From a checkpoint of a small mixture-of-experts model trained on Wikipedia.
Experts: 64 experts in each of 12 layers, 32 SwiGLU neurons an expert, 8 picks a token, a softmax router.
Training: a variant of SOAP for the experts, 489M tokens, 3733 steps.
Below are experts of layer 2 (counted from 0) of a mixture-of-experts language model. Rows are named router (the router's row for the expert) and show model dimensions 256-383. Each number is 128 + 32 x the weight over its row's rms, rounded and kept within 0 to 255. Numbers have three digits each.
After each expert's rows: a language model's description of what the expert responds to. This comes from a sample of Wikipedia text that the model never trained on.

# expert 53
router:175171170158158091164118099129162159153088152119163080101089084153143143110104090142155166098098147099114157178096099161167080147149081141093090170180088140118096087165163074085090164088090124154172159095120146107170161093103161092083163119177157101086114098151096159107149110171159126091150167083173157161100078111118098098161095121081170088158152162093085131130168161160162092094162
Description: Single capital letters and short pieces inside names, model codes and words, such as DuVernay, Isuzu TF, m(oral), MLA.

# expert 3
router:150133162160167073085121120122174133125117141171137145160133141081148160119095126133120123094082121137093076110071214116120088173143166121088120156091132202176119128180117109109086118061107069182153168099172100124131160073090182114161128091156086098116165115050127151097157104093134248107116121120157110149100141150194098095152093129097126111174132143124193139118136146198148141117126
Description: First pieces of words split into several tokens, often a capital or lowercase onset like C, Am, Gr, sn, inc, bu.

# expert 14
router:139106167174175124134153153155150151167084156091162109107084102118087143119101070171178107092085138151162180144120108157168096136122110102089146163112143089082081095151178101115112129155071156125160135081146099089178177144099169098094131164151174083164133088156113178091113101151157106070157147172186143136080085118092104093154141157064171098179161168076116109176165118126179097110173
Description: Single digits inside years, coordinates, scores and table figures, such as 1987, 43°35′6.96″, 20,000.

# expert 45
router:157146146120163083115145149098094169129065180083168153043114172127114152138189112142153185100115096137121178066128056177126134163156074129130106131141123133205148117138131163111108190098091135163175152089187124092123137148111151100130161177121155090143173124109081196109149159147167135098118168084134144156101127189074122115119103074141110139125083126145119104125096164106092092126118
Description: First capital pieces of words starting sentences, headings or names, such as Dem in Demographics, Sm, Co, Ca.

# expert 39
router:130117119150170101163095087155096128187084145125118099084090144109106185100145093145154149143086092077155167127121047123138115104126118118120112136162148114141111106130148077172148080154115179093063124128084150091150135086102119133195158148098157097101099116122072168104133112197111096121091139099135092138099110199101131110153158149135108096131174111185075111178102164072090155127161
Description: Verb stems and auxiliaries in running prose, such as rem in remember, keep, have, not, but, found, used.

# expert 7
router:067126123151186091186120102143144144163114158161156083132090076143123150128104096161149157112103123089110139139155122079119133104138084146118094081139149152178069101159164089138116101144125152141125162076098143093083183080085174137180126082135166095144094078163088135100114087175106237096156176100172105172074121162099132123133108139088074135161117174064090144144109181163160123102126
Description: Finite verbs right after the subject, such as is, was, are, may, had, and pronoun subjects like he or it.

# expert 63
router:171160161162163101163120092124157157156096152134163093095098082171154150123095092148160160105098150094119170169094106175160090149161087130095082171167078167114097095160159096083095162089090134158162165099119153097165155090100166090080154104177165101094121100159099157105163121168163114095155163094159170161103079109108093100157097106101157100158168166092088149141158154171152096098167
Description: Capital starts and inner pieces of proper names and titles, such as Ho Chi Minh, Clint, Limited, Lives.

# expert 41
router:148139137071160131150149083122144167167106179127148078091107101155089112139120167163135155113141111128148197139100104160110136132103074155161108145150079046156161093131146164092091129158105175100114122105142120100139131153102085116137175184103203117102100103119106147098085138169115056198136187099093091150096137147093134115161133112111114077135123092148065110100118156140080143101162
Description: Lowercase word stems before a suffix in technical or descriptive prose, such as rat(io), sign(aling), fight(ing), cont, found.

# expert 30
router:077171158177119155170159082160166134157082138136167157155094105158161120093073087186168176087087134121114129147085129165143174098164161151103108142115140188147101099147159108078088113100095136132172181083145174092151160117084170093144145125151063088057122097088088165090134146088137141125159109127164148153092135156154087106165091139113164158180197118088158145171155141097123098101103
Description: Pipe characters that start table rows, colons, equals signs of section headings, and coordinate separators in lists and tables.

# expert 57
router:116193167171185156161137124174175181120105087125163160109086086168178129142083082153128132110101168105061142168095125124148133122131102106125104131158136169136098094176162120094075150132085127111075161092128129103116177078095153124075082139151186118100156101138092167105117125139155159093180114135082170161141151066090072094171078129136138082145117139080187146151147177098161112089132
Description: Bare spaces and symbols in infoboxes and tables, as in 5 ft 10 in, en dashes, minus signs, degrees, dollar signs.

# expert 61
router:140132153183179113096108112059161167160127138126146169070094084153151162090136084168149170074093139071109164101187124083100102116161183151076131083166184122148111129130161175135071157125120091170168172108110138096143170171093190098152141123094078108136095089133092165136109143067137158091081157110147135190088117135096087082171129082147150144155079154131143150135079148117142160141140
Description: Line breaks, == heading marks and table pipes in infoboxes, taxonomy lists and tables, plus label words like map, chronology, Class.

# expert 5
router:176150164161156098171124103147150159157106146135161094091096084153139125107109103160149149098095165098132162182091103164168087141162072111093102173171080150117100096161154079098096178108083122163166159095109165094167162091100157088093148122172162098080120097141101156103145103168171127093166170104153155163098078095110096094159091111085158096153153143104079159140160149169135084101163
Description: Short lowercase pieces inside words and name starts after a capital, such as sp-ring, R-id-l, Sh-lomo, Chicago.

# expert 29
router:164159157169159104163116096134160156162099141134155102088096080154162151131122087164161159100095148094122159177093081149170094129168078119105101162167098155117097087166160094078096153097087119163161158096112134095165160091100165089070155106166165097098117095142100158103152109162168118096140160100171177162099086100116101101158117117089170091155161153079099143131160162162150090099168
Description: Word endings such as -ing, -ly, -ed, digits in dates and scores, line breaks, and month names like October and July.

# expert 18
router:170147161159157095160118096134152164158093135140159084105098092173145167112114089157157150101102144089130158153090114169169088132161074130095089159162094131129092094161158091082092171086086135155170164093113143091162160094101160091092147114163170096099117100143099158103151120175166125098155169085162159163101078091114094096158095117085167084159168138088096149128161154146151092098161
Description: First letters or pieces of capitalized words after commas or articles, lone hyphens, and broken non-Latin byte tokens, e.g. F-orts, -ever.

# expert 19
router:165148165161162098163120100137159159156099140135165091097091090171162145105108094155155158100093156080113162166096102167161085132152076128094094167181085148122093096160163093091099151082091143162165167096113151095179160095100161083085154107170163099097111100146093158099164124175178117089157168101155178159098068120102104093157099108081161083158164142092105151133153159176159082095164
Description: First letters or pieces of capitalized names and headings, such as F-armhouse, B-edford, Jan-uary, Ministry, plus line breaks and === section markers.

# expert 25
router:095118162153067160128141125112150147158137090108133094157109108211145108137179089121169137107118143096102152135113120201174133117153163164114116153069134077104085102156163106137132122119119138167146129112135152106129150138100159154074099089137127100079113097153089090118093110139160053126105152075149181161110175120096097095134087154131123102126178167128083153080099176148155123093091
Description: Commas after place or taxon names (Settlement, Iran) and articles or conjunctions (the, a, and) starting a new phrase in running prose.

# expert 8
router:170163162159155092155128095140157156152088134142166089108085086152155159098093089147162146100102144087115170154097100177167082143171074116100085180161092160117090100161160084086092153081092141152180171097126151095155158101096161111076156120177167100111121099146099155100144118169178141098129161104166186158098081106110095093158112099082160087158161135084094135133176157169151083101163
Description: Articles the, a, an after prepositions or commas, hyphens and table bars, and word starts like key in keyboardist.

# expert 1
router:157147158158152132158123086127168166164111147154175091098096094165140159108102083122161156098101144090109170174092088178165082150168080116099088173169111158111089098156165091079094154107100138169183166092117150089183162093104160098085173118168181096098114100141103155104151115176163136092161161100165174163102079108112093099164105125089167091159160147079092147153164159175156095094155
Description: Middle word pieces like el in pipeline, archipelago, rebel, plus subject pronouns he, they, He, them.